From a checkpoint of a small mixture-of-experts model trained on Wikipedia: width 320.
Below are experts of layer 3 (counted from 0) of a mixture-of-experts language model. Rows are named router (the router's row for the expert), gate (a neuron's input weights, with its number), up (a neuron's input weights, with its number), down (a neuron's output weights, with its number) and show model dimensions 160-319. Each number is 50 + 15 x the weight over its row's rms, rounded and kept within 0 to 99.
Before each expert's rows: a language model's description of what the expert responds to; "comes before" lists some tokens at least twice as common just after its tokens as in all text. This comes from a sample of Wikipedia text that the model never trained on. Tokens count by the router's weight.

# expert 5
What it handles: Prepositions like in, on, for, during before noun phrases or dates, plus inner syllables er, ra, ma of names and words.
comes before: " the", " 19", "di", " a", "c", "t"
router:61 67 49 30 44 37 57 57 24 37 57 43 33 20 51 71 34 30 43 38 51 36 54 48 44 66 49 35 68 45 70 37 40 50 49 63 64 27 48 68 31 64 59 41 50 30 37 45 45 32 39 62 52 54 68 67 19 60 78 69 76 58 31 42 57 18 46 49 34 17 54 43 35 59 36 55 38 62 45 44 72 30 71 67 50 70 35 33 20 42 29 36 57 67 49 44 42 44 58 61 49 54 71 46 38 46 44 69 54 59 58 49 76 32 59 74 53 58 44 51 64 40 50 65 49 77 45 64 45 28 44 59 63 51 46 54 40 57 21 55 45 42 60 22 57 67 63 39 48 39 38 62 52 21 50 42 32 51 44 80
gate1:45 35 64 50 69 40 45 38 45 74 60 70 52 41 71 64 74 31 76 63 36 65 49 55 61 61 74 29 58 46 46 71 60 73 36 34 45 55 69 57 47 60 39 44 62 45 41 43 61 48 34 62 58 48 56 80 75 32 44 36 31 55 74 54 53 68 65 74 62 30 65 18 57 65 68 80 81 36 46 34 41 56 69 31 36 46 69 61 56 72 77 60 41 51 57 58 51 33 49 32 50 68 38 65 44 68 62 35 35 68 45 61 48 57 49 65 80 60 35 35 05 44 48 43 37 87 64 52 38 31 38 56 32 18 50 53 44 61 46 70 18 38 50 38 50 52 61 72 82 40 46 66 53 78 40 38 20 49 58 54
up1:61 54 77 28 40 44 68 53 53 54 48 45 27 64 65 40 51 73 53 48 58 39 46 89 74 59 60 42 57 72 62 34 43 37 37 53 10 46 57 67 54 54 51 57 55 40 23 52 92 65 75 70 34 59 73 59 57 16 22 45 41 44 54 91 66 43 74 43 78 44 50 57 54 32 15 64 54 31 76 58 45 53 48 53 74 85 48 58 50 64 54 52 50 72 55 54 45 26 58 60 60 48 85 36 62 35 56 62 51 60 62 51 31 43 57 46 69 58 70 64 53 64 40 49 59 42 61 43 61 40 53 56 56 37 82 46 51 59 47 64 29 29 47 65 14 49 55 51 67 76 34 50 70 29 35 51 51 58 56 52
down1:53 32 57 53 80 44 35 60 38 67 54 63 50 46 74 42 75 55 49 56 14 68 54 52 75 31 77 63 46 54 51 54 58 43 63 41 39 40 63 58 18 68 36 71 50 45 67 46 44 40 70 45 53 60 48 84 85 66 46 49 49 62 29 65 41 62 51 29 56 41 46 30 50 60 31 61 45 44 36 55 74 35 82 54 47 42 51 30 56 57 50 64 46 55 42 49 70 42 81 34 59 66 25 23 67 26 38 17 46 85 38 54 62 68 48 59 28 56 48 54 30 30 14 55 26 56 36 27 51 42 48 59 63 40 40 40 76 42 48 55 54 33 57 43 52 32 51 48 56 26 42 63 59 51 68 25 36 17 91 47
gate2:63 53 67 44 68 37 42 56 40 54 47 48 54 80 82 74 69 38 53 52 32 57 47 61 55 63 66 58 46 58 64 63 34 58 73 44 66 56 24 62 72 56 39 59 52 52 35 55 46 54 74 44 40 56 59 37 73 52 57 48 24 69 68 40 82 45 46 46 40 54 50 59 54 31 64 50 39 70 72 58 49 57 54 44 61 67 75 49 41 60 43 42 63 40 59 58 38 31 29 23 63 65 42 43 30 81 66 70 57 57 52 61 24 35 67 82 45 73 63 31 61 53 28 72 48 56 27 61 45 55 61 45 47 29 51 34 65 54 59 74 35 66 65 55 51 43 34 68 44 24 38 58 57 44 79 50 34 54 47 42
up2:43 60 55 51 55 59 55 63 60 25 63 53 68 63 65 77 50 44 47 63 19 73 58 51 64 49 31 49 52 13 43 52 42 63 45 48 41 53 49 51 45 48 57 19 63 42 48 53 52 43 51 40 57 85 56 32 56 54 36 75 51 54 58 49 71 44 60 63 46 31 61 49 49 61 55 51 67 72 61 58 38 32 50 09 48 35 55 39 52 36 40 57 62 60 30 72 34 30 51 57 67 53 72 50 46 26 79 75 73 42 60 62 70 39 58 47 41 69 60 44 60 84 47 53 56 48 29 45 78 23 59 32 64 72 57 45 56 42 42 64 55 30 27 63 46 25 36 44 69 45 79 59 75 46 19 29 43 17 33 73
down2:71 10 70 58 45 59 44 14 71 47 60 42 57 76 35 50 76 41 81 61 47 71 36 70 42 32 50 56 37 35 61 49 36 19 58 66 42 48 45 53 48 52 53 50 83 45 47 58 49 27 40 46 47 41 38 42 19 57 28 25 48 61 67 46 72 59 52 32 58 49 50 37 34 42 48 83 66 29 32 56 56 31 41 33 70 43 52 32 77 35 51 68 30 47 37 53 50 68 38 37 40 36 77 55 32 63 50 41 46 24 52 71 54 66 35 28 50 43 63 37 62 46 70 45 50 51 52 62 40 55 47 75 29 47 47 23 43 44 36 34 52 31 58 26 74 27 62 59 41 40 60 43 65 48 36 15 44 40 47 45
gate3:17 43 30 46 45 71 50 49 20 48 73 50 80 45 01 32 59 59 68 50 54 36 48 44 29 56 53 17 29 21 47 64 61 45 49 53 52 44 17 49 48 37 50 67 26 40 26 38 40 74 69 69 79 55 47 51 43 40 48 46 76 35 69 54 44 54 63 54 52 38 29 46 17 36 56 52 35 42 36 49 44 53 36 32 12 61 52 49 42 62 58 31 24 54 59 47 51 66 85 58 59 44 55 33 55 45 34 56 23 56 57 49 54 48 72 69 68 24 55 49 24 61 69 47 14 46 39 48 07 76 42 35 53 64 50 54 69 48 51 25 34 47 65 37 41 63 52 37 46 30 60 51 44 40 60 58 55 53 67 37
up3:42 41 88 44 70 40 45 46 77 47 44 73 43 45 58 41 05 56 71 53 59 63 50 43 79 30 56 57 52 60 33 83 55 53 71 26 46 69 48 77 28 54 57 35 43 44 59 30 44 40 26 66 85 60 37 62 34 47 24 46 46 47 78 45 62 79 54 49 34 58 85 60 74 37 62 54 57 29 62 64 48 63 70 35 60 40 47 60 41 35 41 28 47 49 37 68 40 31 49 47 60 41 17 51 42 50 43 23 51 51 66 66 66 32 16 51 28 59 33 55 64 54 45 48 78 62 52 87 67 59 37 51 48 45 42 37 32 56 48 67 59 46 18 61 51 46 46 45 31 36 45 34 53 68 61 47 76 32 63 40
down3:30 62 82 70 61 51 53 59 51 42 63 46 44 30 52 62 21 42 49 22 65 33 41 45 52 60 41 78 53 65 35 69 66 44 60 42 61 80 46 34 50 30 46 38 57 69 35 47 26 37 61 53 53 56 35 04 42 38 49 58 30 70 10 00 67 78 70 56 28 58 55 50 63 62 56 82 36 28 20 32 52 71 55 63 19 60 29 41 45 44 56 64 67 37 53 55 51 71 40 54 53 52 66 41 76 54 63 46 29 46 31 37 48 62 39 58 32 20 49 50 39 50 42 39 45 39 35 29 52 25 74 34 56 31 12 44 44 31 47 38 56 39 56 48 58 68 75 45 24 55 37 57 61 67 60 63 46 50 88 66
gate4:82 50 55 46 30 44 21 42 58 80 31 35 68 48 42 74 47 29 19 39 43 49 43 75 74 16 41 30 60 67 45 71 42 50 42 14 63 39 44 29 63 54 76 56 76 46 56 47 46 68 59 63 38 60 63 47 62 36 41 47 71 03 52 47 49 75 72 22 58 36 64 57 50 64 41 63 77 42 51 56 40 50 70 63 55 31 47 37 62 50 48 59 58 55 71 51 36 51 57 52 30 52 43 39 37 71 50 36 34 42 55 49 43 66 69 60 57 42 67 67 48 49 76 19 55 53 57 48 24 81 43 21 46 47 40 39 47 66 52 29 49 37 40 46 41 91 34 32 43 75 65 46 54 37 40 47 62 55 62 90
up4:47 63 51 55 54 37 54 34 53 72 45 47 61 51 49 73 29 41 38 83 47 52 70 22 23 77 62 53 51 45 75 63 47 56 47 52 42 49 61 42 62 50 52 17 45 23 46 61 68 44 01 55 50 48 42 65 45 43 62 50 47 52 64 61 58 46 36 37 30 50 66 45 47 58 41 21 66 71 63 39 17 35 49 35 34 72 34 23 29 80 67 48 22 52 44 55 64 55 56 38 61 65 52 84 54 49 49 75 75 42 35 75 64 64 57 49 31 32 39 49 56 35 50 43 48 40 39 35 36 39 50 52 32 60 72 49 45 27 24 49 41 52 58 53 81 39 78 70 40 62 52 67 69 49 50 62 43 32 57 60
down4:47 72 97 46 66 31 46 47 53 61 63 59 46 56 44 47 38 53 64 58 75 64 60 67 19 43 49 46 48 47 48 70 43 66 68 58 27 50 87 74 49 74 44 45 21 39 38 23 43 60 40 51 59 37 58 78 37 50 23 90 48 84 50 63 50 67 58 45 55 47 44 23 48 63 39 55 35 65 55 52 51 22 32 51 64 64 46 57 83 45 38 31 53 43 41 58 31 74 18 34 62 55 49 56 14 57 62 11 47 59 83 47 95 56 28 59 36 59 45 43 44 57 43 58 68 47 57 65 43 75 68 40 49 52 64 56 39 58 47 52 79 46 54 40 40 34 67 37 31 63 64 64 40 56 64 47 44 69 70 74
gate5:31 31 58 43 30 58 40 50 56 42 74 54 56 39 43 58 61 68 74 73 58 54 32 49 56 61 23 52 43 50 34 64 60 90 48 37 34 41 63 57 48 46 73 46 34 48 24 44 57 63 39 61 53 45 47 57 21 69 44 32 50 50 71 50 44 49 34 31 55 62 43 58 49 32 58 46 15 68 31 47 24 55 58 44 42 52 47 53 56 52 52 44 77 48 45 43 48 52 39 38 26 44 00 42 62 54 37 26 49 41 80 36 57 52 58 53 56 58 55 19 49 55 61 54 58 46 55 46 47 76 58 34 72 52 39 61 44 45 72 49 64 39 43 54 39 53 69 52 21 48 50 59 10 55 44 60 72 52 69 49
up5:56 63 66 60 18 58 45 42 37 46 87 64 31 50 35 53 38 50 46 39 66 22 46 42 55 40 63 33 16 67 53 46 49 50 60 42 71 45 66 66 32 31 79 21 44 46 33 53 47 24 44 46 57 42 55 47 26 55 14 52 41 43 50 41 66 45 50 22 26 69 73 55 64 27 50 64 18 47 38 55 32 47 53 74 51 47 50 35 37 46 57 58 63 32 47 30 57 58 50 61 63 34 53 39 31 30 35 37 41 54 74 28 48 35 51 49 71 26 55 50 32 49 16 54 30 46 46 30 44 76 38 47 50 90 37 62 58 46 56 58 55 18 40 33 67 41 61 38 56 34 16 36 35 37 45 44 63 76 37 21
down5:42 51 48 80 31 51 49 23 68 47 34 45 61 55 73 31 42 59 37 61 40 41 47 73 33 00 39 68 39 46 52 40 31 59 51 63 16 32 60 73 73 31 56 50 29 76 39 68 47 60 74 60 65 52 57 83 54 56 70 38 56 62 43 60 55 60 63 35 32 60 20 44 56 81 46 57 61 14 54 62 38 14 36 32 30 41 67 56 61 78 51 40 34 46 46 68 55 51 49 53 49 61 28 53 55 42 44 59 79 36 64 35 38 45 28 48 53 53 10 22 37 32 34 80 69 46 26 61 53 65 62 58 29 66 36 46 59 62 65 43 58 86 58 40 48 59 58 28 72 59 52 54 54 66 49 35 49 49 59 49
gate6:46 42 61 45 47 27 49 65 13 49 43 71 33 41 62 42 40 39 47 36 64 42 39 34 49 48 30 60 55 46 41 38 44 64 68 60 50 58 35 50 79 49 54 39 63 56 50 62 53 71 44 62 64 65 54 58 51 53 41 79 46 49 34 42 70 34 47 23 45 39 66 26 31 51 25 54 62 59 44 41 61 41 67 41 61 35 44 65 34 13 64 47 45 13 63 66 52 60 81 75 56 32 50 57 59 45 44 71 64 54 54 61 29 15 52 25 77 70 64 49 48 19 48 61 50 52 22 45 55 52 27 48 58 47 59 50 61 40 60 09 37 52 49 59 31 42 55 29 35 71 45 85 72 39 63 40 50 40 03 69
up6:29 33 60 49 52 82 55 62 32 35 42 36 46 32 50 38 32 44 24 58 80 72 46 44 32 66 49 66 45 53 44 48 32 61 46 58 50 49 32 55 31 66 37 33 63 56 30 46 48 29 53 43 54 21 56 28 60 29 59 41 71 31 76 21 84 34 47 72 61 37 49 34 46 33 41 63 50 66 72 54 53 40 15 44 62 26 45 43 59 52 26 48 30 41 50 60 35 65 57 45 34 74 36 56 51 36 43 49 60 52 48 91 37 43 42 45 38 52 39 45 60 36 48 16 28 53 11 64 46 31 60 50 43 56 37 55 48 45 47 51 24 53 35 52 62 30 55 53 52 51 33 23 43 26 41 56 45 31 34 25
down6:69 46 69 42 27 64 61 52 55 53 78 72 66 50 48 37 57 48 33 72 57 48 23 42 50 69 58 36 44 74 54 66 41 84 41 38 62 42 55 15 46 88 72 88 48 67 63 65 66 68 28 56 44 51 60 50 56 54 64 48 62 42 53 44 57 59 41 48 56 64 44 67 65 63 69 56 50 23 66 54 65 62 35 38 39 31 45 57 32 42 54 43 32 42 56 51 55 47 19 36 44 40 49 39 46 52 71 51 54 48 76 49 48 45 40 42 43 48 65 35 76 58 33 56 63 72 80 16 37 69 30 47 41 59 58 49 38 53 39 54 36 66 57 10 70 10 71 35 46 60 19 36 60 42 28 45 54 51 67 52
gate7:57 62 23 52 21 48 63 59 57 40 49 54 81 58 44 43 52 51 47 23 62 54 54 65 34 37 26 46 68 27 56 48 38 54 67 58 58 46 67 60 36 51 69 65 30 53 22 51 50 78 78 22 39 60 39 53 52 66 62 57 47 43 49 34 68 59 49 27 59 20 32 12 64 78 50 63 59 59 41 52 45 61 59 67 32 58 33 62 59 56 57 56 55 47 43 02 43 75 53 61 49 57 29 55 32 57 39 50 81 66 64 56 53 44 30 66 61 40 66 42 51 55 43 50 44 59 04 65 34 24 57 84 82 38 64 44 62 37 83 18 74 44 49 48 36 53 24 78 68 35 66 45 39 43 57 69 47 65 63 70
up7:43 48 61 40 55 49 40 48 60 37 47 59 58 64 57 41 53 28 57 67 45 44 77 37 36 43 23 51 40 64 61 62 70 41 59 54 69 39 67 32 39 66 55 74 38 81 50 52 34 25 60 37 58 34 23 45 51 60 66 45 45 42 47 02 77 44 43 45 33 51 55 54 79 54 61 48 52 69 70 85 47 42 75 73 31 70 52 45 40 41 63 51 39 32 78 29 55 65 47 25 63 48 32 34 42 47 64 49 60 68 50 62 40 67 35 43 25 66 76 35 51 78 44 66 35 67 17 61 61 25 30 79 73 46 69 28 27 43 69 37 52 48 39 52 69 28 46 48 53 58 56 58 36 23 44 48 40 36 47 68
down7:62 51 58 39 67 47 55 42 74 65 40 30 40 57 33 63 65 44 59 53 32 52 73 44 73 29 44 55 81 38 86 36 57 60 42 64 29 79 59 65 40 49 32 24 46 42 42 44 53 57 48 66 56 45 30 40 48 60 76 57 73 65 66 39 79 28 74 60 68 83 71 34 43 65 42 49 49 63 49 31 43 32 66 77 71 60 56 39 74 60 53 44 40 37 41 38 41 41 59 55 51 41 58 67 43 29 70 74 52 58 50 52 53 65 36 80 59 61 46 42 71 42 60 60 25 28 38 45 55 63 56 48 39 61 43 47 40 08 40 42 76 39 31 35 72 69 54 41 47 41 63 21 84 75 64 52 33 41 45 60
gate8:40 35 59 50 44 58 54 65 55 30 26 61 72 64 46 44 43 49 56 50 30 48 54 27 48 57 34 60 46 56 37 47 36 37 65 61 43 45 54 26 34 46 35 20 50 49 77 48 67 54 56 48 37 48 62 56 42 38 60 54 51 48 49 27 86 41 76 48 46 67 43 39 62 45 51 44 35 55 50 64 43 88 57 75 57 73 59 28 39 65 35 62 55 26 35 37 66 35 52 83 58 52 52 68 49 58 38 56 32 54 60 43 39 64 60 55 68 66 17 33 55 45 54 66 24 31 44 48 44 58 54 41 56 62 55 76 56 39 69 26 65 65 35 39 48 22 46 63 67 56 47 69 55 83 31 46 41 37 41 49
up8:49 44 64 48 75 53 36 47 52 35 48 39 37 37 30 44 37 70 39 46 66 34 52 78 42 53 78 73 52 72 40 46 40 68 57 29 62 61 50 66 56 49 36 54 36 64 42 48 56 63 49 61 34 43 82 59 17 61 27 52 90 53 66 60 51 78 46 74 75 33 62 37 61 73 45 41 69 41 58 62 42 49 25 56 32 21 68 65 49 33 25 72 69 40 57 56 50 52 50 49 49 50 64 49 35 69 52 23 40 52 56 64 38 26 45 71 38 26 41 75 43 36 59 42 75 51 39 32 64 76 54 48 50 44 52 50 03 62 53 67 11 30 34 69 37 51 43 43 32 56 22 65 44 61 57 48 35 61 61 51
down8:40 38 21 34 27 66 63 14 61 60 43 43 56 19 57 37 50 38 28 59 52 49 43 42 42 47 65 47 29 52 36 52 49 55 27 25 32 72 55 54 41 55 43 27 63 48 52 57 68 59 42 43 61 69 29 59 57 49 37 53 50 48 30 56 26 99 52 85 55 70 57 49 28 81 35 33 18 53 43 59 63 54 64 39 80 29 36 65 30 66 40 67 62 45 44 43 40 52 45 45 60 45 38 46 46 41 39 44 26 55 32 64 53 27 41 73 69 49 51 53 84 56 53 34 49 52 27 29 69 45 61 20 69 39 20 46 45 82 57 45 34 22 45 60 63 37 56 50 70 66 56 42 52 33 55 43 57 65 35 55
gate9:54 55 57 63 41 37 47 35 34 68 78 46 76 70 78 77 14 52 65 36 49 68 31 17 58 14 40 52 30 62 46 89 68 56 48 45 62 26 49 75 45 51 50 46 67 66 63 43 64 62 43 57 65 57 56 29 79 60 40 43 44 48 43 82 44 33 67 62 29 54 40 43 60 67 61 40 61 50 33 68 46 23 63 49 40 49 47 38 52 46 47 38 40 69 51 53 59 48 17 62 64 64 02 53 60 57 40 38 68 48 62 58 41 53 63 54 37 72 53 41 76 53 32 78 65 69 55 46 79 32 66 58 59 41 19 53 67 84 30 63 42 63 50 27 21 49 30 23 49 72 50 40 59 60 72 49 54 53 39 52
up9:51 49 55 55 65 35 50 77 45 55 51 71 60 19 53 40 53 52 26 64 52 26 64 49 47 44 69 61 62 57 66 39 50 43 60 60 08 66 45 23 37 49 69 50 47 58 45 34 67 50 54 42 67 33 66 62 42 06 41 68 29 28 54 39 51 79 44 33 40 62 37 48 48 40 58 51 48 36 64 53 41 52 54 39 27 32 31 51 55 78 67 49 61 24 40 45 41 82 63 35 31 46 60 50 48 47 62 48 59 50 65 49 65 56 60 34 52 45 49 57 38 14 41 49 24 52 39 73 65 69 50 46 82 55 37 42 46 33 44 39 54 31 72 69 44 46 29 40 76 66 69 42 57 38 18 75 62 51 61 59
down9:42 31 66 59 58 65 39 83 54 31 54 67 57 44 41 57 68 58 70 60 18 42 44 29 29 76 36 50 56 62 45 54 42 24 58 68 42 67 40 35 35 32 65 85 73 46 61 55 79 77 55 57 36 54 42 48 57 49 68 77 47 37 62 55 32 88 64 74 38 72 61 31 44 52 46 61 53 47 50 60 57 52 58 40 35 61 32 63 21 60 62 56 90 51 52 49 53 72 49 57 45 46 46 69 52 51 46 34 52 34 53 66 42 50 63 58 59 39 38 64 29 36 53 31 40 47 55 63 36 66 41 13 63 52 59 51 52 16 22 55 51 53 74 80 49 51 50 64 59 66 50 51 44 34 30 43 67 58 41 55
gate10:19 71 49 63 27 58 68 45 63 59 52 63 54 58 67 50 57 52 47 32 62 36 66 46 35 61 53 52 49 62 41 56 29 28 63 35 73 73 64 25 51 58 38 52 45 40 38 25 60 38 59 58 64 29 68 53 44 42 39 60 49 40 41 35 42 51 40 44 57 75 73 57 50 51 61 58 42 53 46 80 43 45 52 60 29 27 59 64 62 41 68 72 46 57 60 64 35 55 68 41 47 37 63 79 49 86 69 56 73 34 53 37 48 32 55 53 61 58 73 29 58 33 34 43 51 42 59 56 61 48 34 56 28 34 69 50 41 70 55 37 70 24 47 56 70 24 25 36 30 52 19 49 63 50 38 38 46 44 61 40
up10:41 40 56 33 38 00 07 50 60 64 60 45 50 33 54 73 57 44 60 33 34 45 53 48 66 62 35 74 41 43 34 78 38 33 30 44 49 58 78 57 59 32 59 69 55 39 41 38 38 31 51 23 12 53 68 32 64 51 58 46 33 60 77 54 35 60 60 52 44 37 32 60 44 63 40 55 62 20 51 77 72 49 43 57 25 64 78 54 40 31 34 59 50 56 59 55 26 38 34 60 58 52 55 76 51 35 66 47 46 48 55 50 23 22 39 45 52 52 61 54 39 64 44 53 76 27 66 69 32 47 75 36 46 45 31 22 46 41 56 66 32 52 44 75 30 71 70 42 50 33 62 49 57 30 45 62 65 58 37 63
down10:46 65 37 59 63 59 33 65 44 28 64 31 49 67 59 35 49 32 18 67 75 44 31 54 44 41 41 80 46 46 38 66 56 35 37 41 48 46 66 66 50 53 36 61 38 57 63 52 77 32 48 47 54 42 53 47 63 40 34 17 18 40 94 37 27 63 44 64 43 62 52 43 38 38 74 39 71 38 14 46 66 57 24 48 37 53 72 49 61 29 40 52 35 32 34 55 42 59 26 65 40 25 50 72 41 25 57 35 33 41 61 65 57 68 58 23 33 59 38 75 73 48 55 38 40 19 67 37 45 73 38 44 57 55 41 51 86 40 64 82 57 27 35 61 48 55 39 49 44 52 70 55 75 64 67 44 39 32 18 45
gate11:22 20 62 45 31 44 55 59 60 46 33 59 32 35 84 59 57 44 48 38 34 47 38 51 48 54 77 64 45 55 16 55 50 58 39 58 78 57 39 78 56 59 55 57 30 28 79 32 53 38 48 59 39 51 52 73 72 29 41 50 66 51 32 34 47 25 68 45 61 68 74 60 62 38 93 30 46 46 49 34 59 45 55 34 59 62 45 27 61 49 63 48 56 37 63 53 64 43 43 48 49 44 65 38 47 44 29 29 53 49 48 51 53 25 50 66 45 51 18 80 29 24 47 66 58 43 40 43 51 13 27 36 69 46 43 31 37 64 52 30 34 61 68 40 56 55 24 81 52 55 38 59 40 33 47 73 44 47 67 58
up11:56 44 65 81 40 38 45 55 64 51 63 35 56 37 48 99 66 60 55 51 48 31 53 47 41 62 61 39 41 62 34 55 57 45 38 66 58 70 31 44 35 10 63 68 69 54 49 65 63 60 56 70 60 58 72 27 44 48 50 69 32 43 49 72 76 46 47 64 67 56 58 62 42 39 59 63 46 61 65 59 56 58 70 37 22 27 57 47 64 59 66 48 58 60 51 32 52 40 23 70 55 60 25 41 74 48 19 47 22 53 56 49 32 38 86 45 49 66 63 68 63 49 54 35 51 54 39 30 44 60 68 64 45 47 35 51 26 72 60 57 45 83 67 36 51 52 38 51 68 38 48 50 87 43 39 34 38 54 68 39
down11:45 51 49 47 28 49 33 63 59 47 59 35 41 30 29 44 51 26 33 69 67 38 60 58 43 36 45 52 64 56 72 41 51 57 20 57 23 55 56 39 48 51 53 60 33 35 28 46 33 70 43 53 65 31 29 41 89 62 50 38 65 63 62 44 50 57 39 27 62 23 54 41 68 59 65 16 68 99 56 18 43 43 47 52 11 60 61 50 22 29 41 50 46 45 49 42 51 54 79 38 25 37 44 38 27 36 45 65 49 36 37 47 42 56 49 73 41 68 21 64 38 51 50 59 54 54 41 41 48 14 40 27 59 32 33 41 32 13 63 51 42 54 63 39 52 63 40 92 46 58 51 63 47 64 59 62 48 63 37 32
gate12:43 31 35 21 54 64 42 39 64 41 43 51 52 35 52 51 53 41 72 68 61 65 29 55 57 29 41 69 27 68 63 65 35 46 28 64 73 57 59 32 68 49 20 75 49 52 54 51 20 48 34 40 16 31 55 55 32 41 51 40 55 46 51 67 53 63 65 44 43 27 50 48 43 53 76 42 35 56 64 32 26 66 75 56 38 23 27 47 44 42 35 59 77 55 36 37 58 54 36 40 25 39 39 34 34 65 23 44 51 38 50 54 55 27 31 45 56 36 58 68 38 58 65 38 65 51 43 47 47 19 54 41 18 51 21 75 33 28 54 43 68 48 64 47 51 62 50 43 54 58 57 40 39 28 60 58 00 39 52 59
up12:52 34 36 68 48 29 69 69 33 56 64 67 78 28 54 45 49 35 50 59 42 64 46 51 43 57 52 36 53 31 44 45 53 62 45 64 56 42 48 38 39 57 43 65 40 23 33 58 57 69 37 80 58 55 61 70 71 77 36 40 36 67 34 62 46 75 56 39 37 38 48 74 56 15 44 23 37 39 54 55 58 42 33 54 53 29 36 59 60 44 32 73 58 33 67 49 30 55 42 27 40 40 61 58 53 46 29 29 61 60 37 76 66 52 67 47 02 41 48 31 69 51 29 22 39 50 69 29 05 46 39 57 59 37 39 42 47 55 52 63 46 49 85 60 39 45 57 63 40 51 26 27 40 33 40 56 64 39 36 72
down12:34 52 42 47 67 62 61 17 65 69 31 65 44 51 38 69 41 77 68 34 18 67 61 71 07 70 35 48 68 46 20 54 44 38 58 49 19 68 44 51 41 40 56 58 50 41 54 66 77 63 59 71 41 64 47 37 57 33 45 59 52 43 61 46 46 33 81 40 17 54 49 40 62 52 34 51 51 19 53 25 39 32 51 50 69 63 44 61 56 52 73 37 54 49 45 26 59 65 68 47 49 70 55 40 46 34 67 39 38 50 70 24 23 49 49 68 59 45 53 55 39 28 77 49 37 46 59 47 60 44 43 21 56 47 70 66 35 62 50 62 75 76 55 31 23 30 52 43 46 44 82 53 38 57 55 37 61 21 43 66
gate13:45 35 49 38 55 41 51 31 60 54 46 71 26 39 68 45 61 78 60 51 31 28 44 41 54 34 60 78 40 32 59 42 48 53 46 58 65 76 50 64 57 57 29 59 37 36 64 56 50 38 37 45 56 63 38 62 34 28 21 28 50 11 64 42 43 72 31 34 23 62 55 63 43 50 69 78 46 39 58 54 12 63 67 72 63 40 57 42 66 60 49 46 37 71 42 87 62 44 48 37 42 57 55 24 60 05 42 57 15 41 76 60 52 35 24 61 77 92 51 48 50 46 52 36 35 46 34 58 63 52 92 41 39 23 38 56 45 41 29 66 46 49 70 43 37 47 53 46 63 70 44 84 51 63 27 56 44 43 72 26
up13:60 59 54 72 58 54 41 79 57 25 46 57 45 52 56 71 47 42 41 56 60 75 41 42 48 27 41 64 47 45 28 55 85 63 36 37 28 41 36 65 82 47 64 37 55 37 72 58 74 63 65 52 49 51 39 59 56 56 40 66 64 69 55 39 55 49 63 56 77 66 73 45 58 50 37 41 68 32 63 60 53 55 55 21 67 59 51 45 64 48 66 40 67 40 45 26 32 33 54 35 67 52 67 59 27 45 46 24 49 59 30 35 43 67 50 31 40 37 57 52 60 56 57 62 73 41 55 09 59 45 39 41 73 47 57 33 34 76 56 55 40 68 38 53 54 68 50 60 35 35 43 34 33 55 50 22 68 75 53 47
down13:47 40 55 71 53 32 43 46 50 55 44 57 67 53 45 50 57 70 51 56 61 58 57 79 49 34 53 65 46 66 61 56 42 37 53 43 54 34 35 30 56 32 51 47 41 71 18 51 62 69 34 53 58 44 57 31 28 68 72 33 50 53 47 57 69 40 51 26 40 58 34 33 41 36 25 53 47 47 20 63 61 57 80 61 46 53 41 31 81 39 70 44 62 38 53 33 15 59 46 45 40 47 57 55 80 40 49 38 51 37 24 58 30 43 76 43 18 76 57 30 56 66 85 39 56 74 79 45 77 55 69 57 28 65 54 59 60 33 46 55 30 85 89 38 59 53 29 76 49 53 50 26 48 43 28 26 60 74 50 49
gate14:71 47 64 42 63 58 56 49 61 41 47 55 62 39 43 35 63 45 46 55 59 54 26 61 54 48 34 59 53 42 56 47 73 64 65 27 77 54 70 36 54 44 72 57 34 41 71 58 41 33 17 51 18 52 39 19 69 47 55 75 36 60 37 71 56 32 45 67 49 73 48 40 38 71 45 45 40 46 60 37 67 34 66 60 61 46 56 57 71 55 69 58 19 45 43 70 49 31 60 65 51 57 45 55 20 38 72 76 38 81 52 55 67 16 44 45 37 40 23 37 63 71 69 57 49 56 59 51 38 66 48 24 55 69 31 61 51 39 82 40 79 92 49 44 30 48 47 40 57 40 45 38 66 58 52 60 44 48 40 33
up14:39 72 59 20 31 51 13 56 35 19 56 37 45 15 33 52 53 45 67 36 60 45 49 39 59 57 53 41 47 29 37 34 31 33 44 53 81 53 53 44 38 40 43 73 41 64 71 53 45 42 56 46 60 46 41 38 23 40 55 44 65 68 32 60 54 35 74 49 25 46 52 62 28 41 41 63 52 65 49 30 62 50 16 15 51 34 48 40 31 49 32 72 76 67 47 27 25 68 72 45 59 54 56 50 54 71 56 54 39 62 41 64 45 43 58 40 15 54 38 53 40 39 29 78 40 70 59 34 77 36 51 24 47 40 63 46 53 50 47 50 53 64 58 49 47 30 64 61 67 41 35 27 56 57 72 42 53 14 52 28
down14:57 57 47 53 61 49 53 48 87 35 59 40 29 34 40 49 37 42 53 70 39 59 41 45 63 28 41 53 11 44 57 56 32 50 39 45 45 51 39 38 33 43 43 58 53 45 46 43 61 27 57 65 51 73 61 66 49 50 78 45 45 48 39 77 68 45 65 59 76 35 62 65 54 57 58 61 34 35 33 68 45 59 32 45 33 64 46 37 66 67 29 64 44 59 45 62 44 55 49 80 32 44 64 34 69 47 48 38 46 46 51 56 73 66 64 38 37 43 50 62 67 22 81 42 58 51 56 35 43 47 37 67 47 38 58 66 77 46 50 56 33 38 41 60 53 39 78 36 48 36 74 44 32 40 57 48 26 60 57 40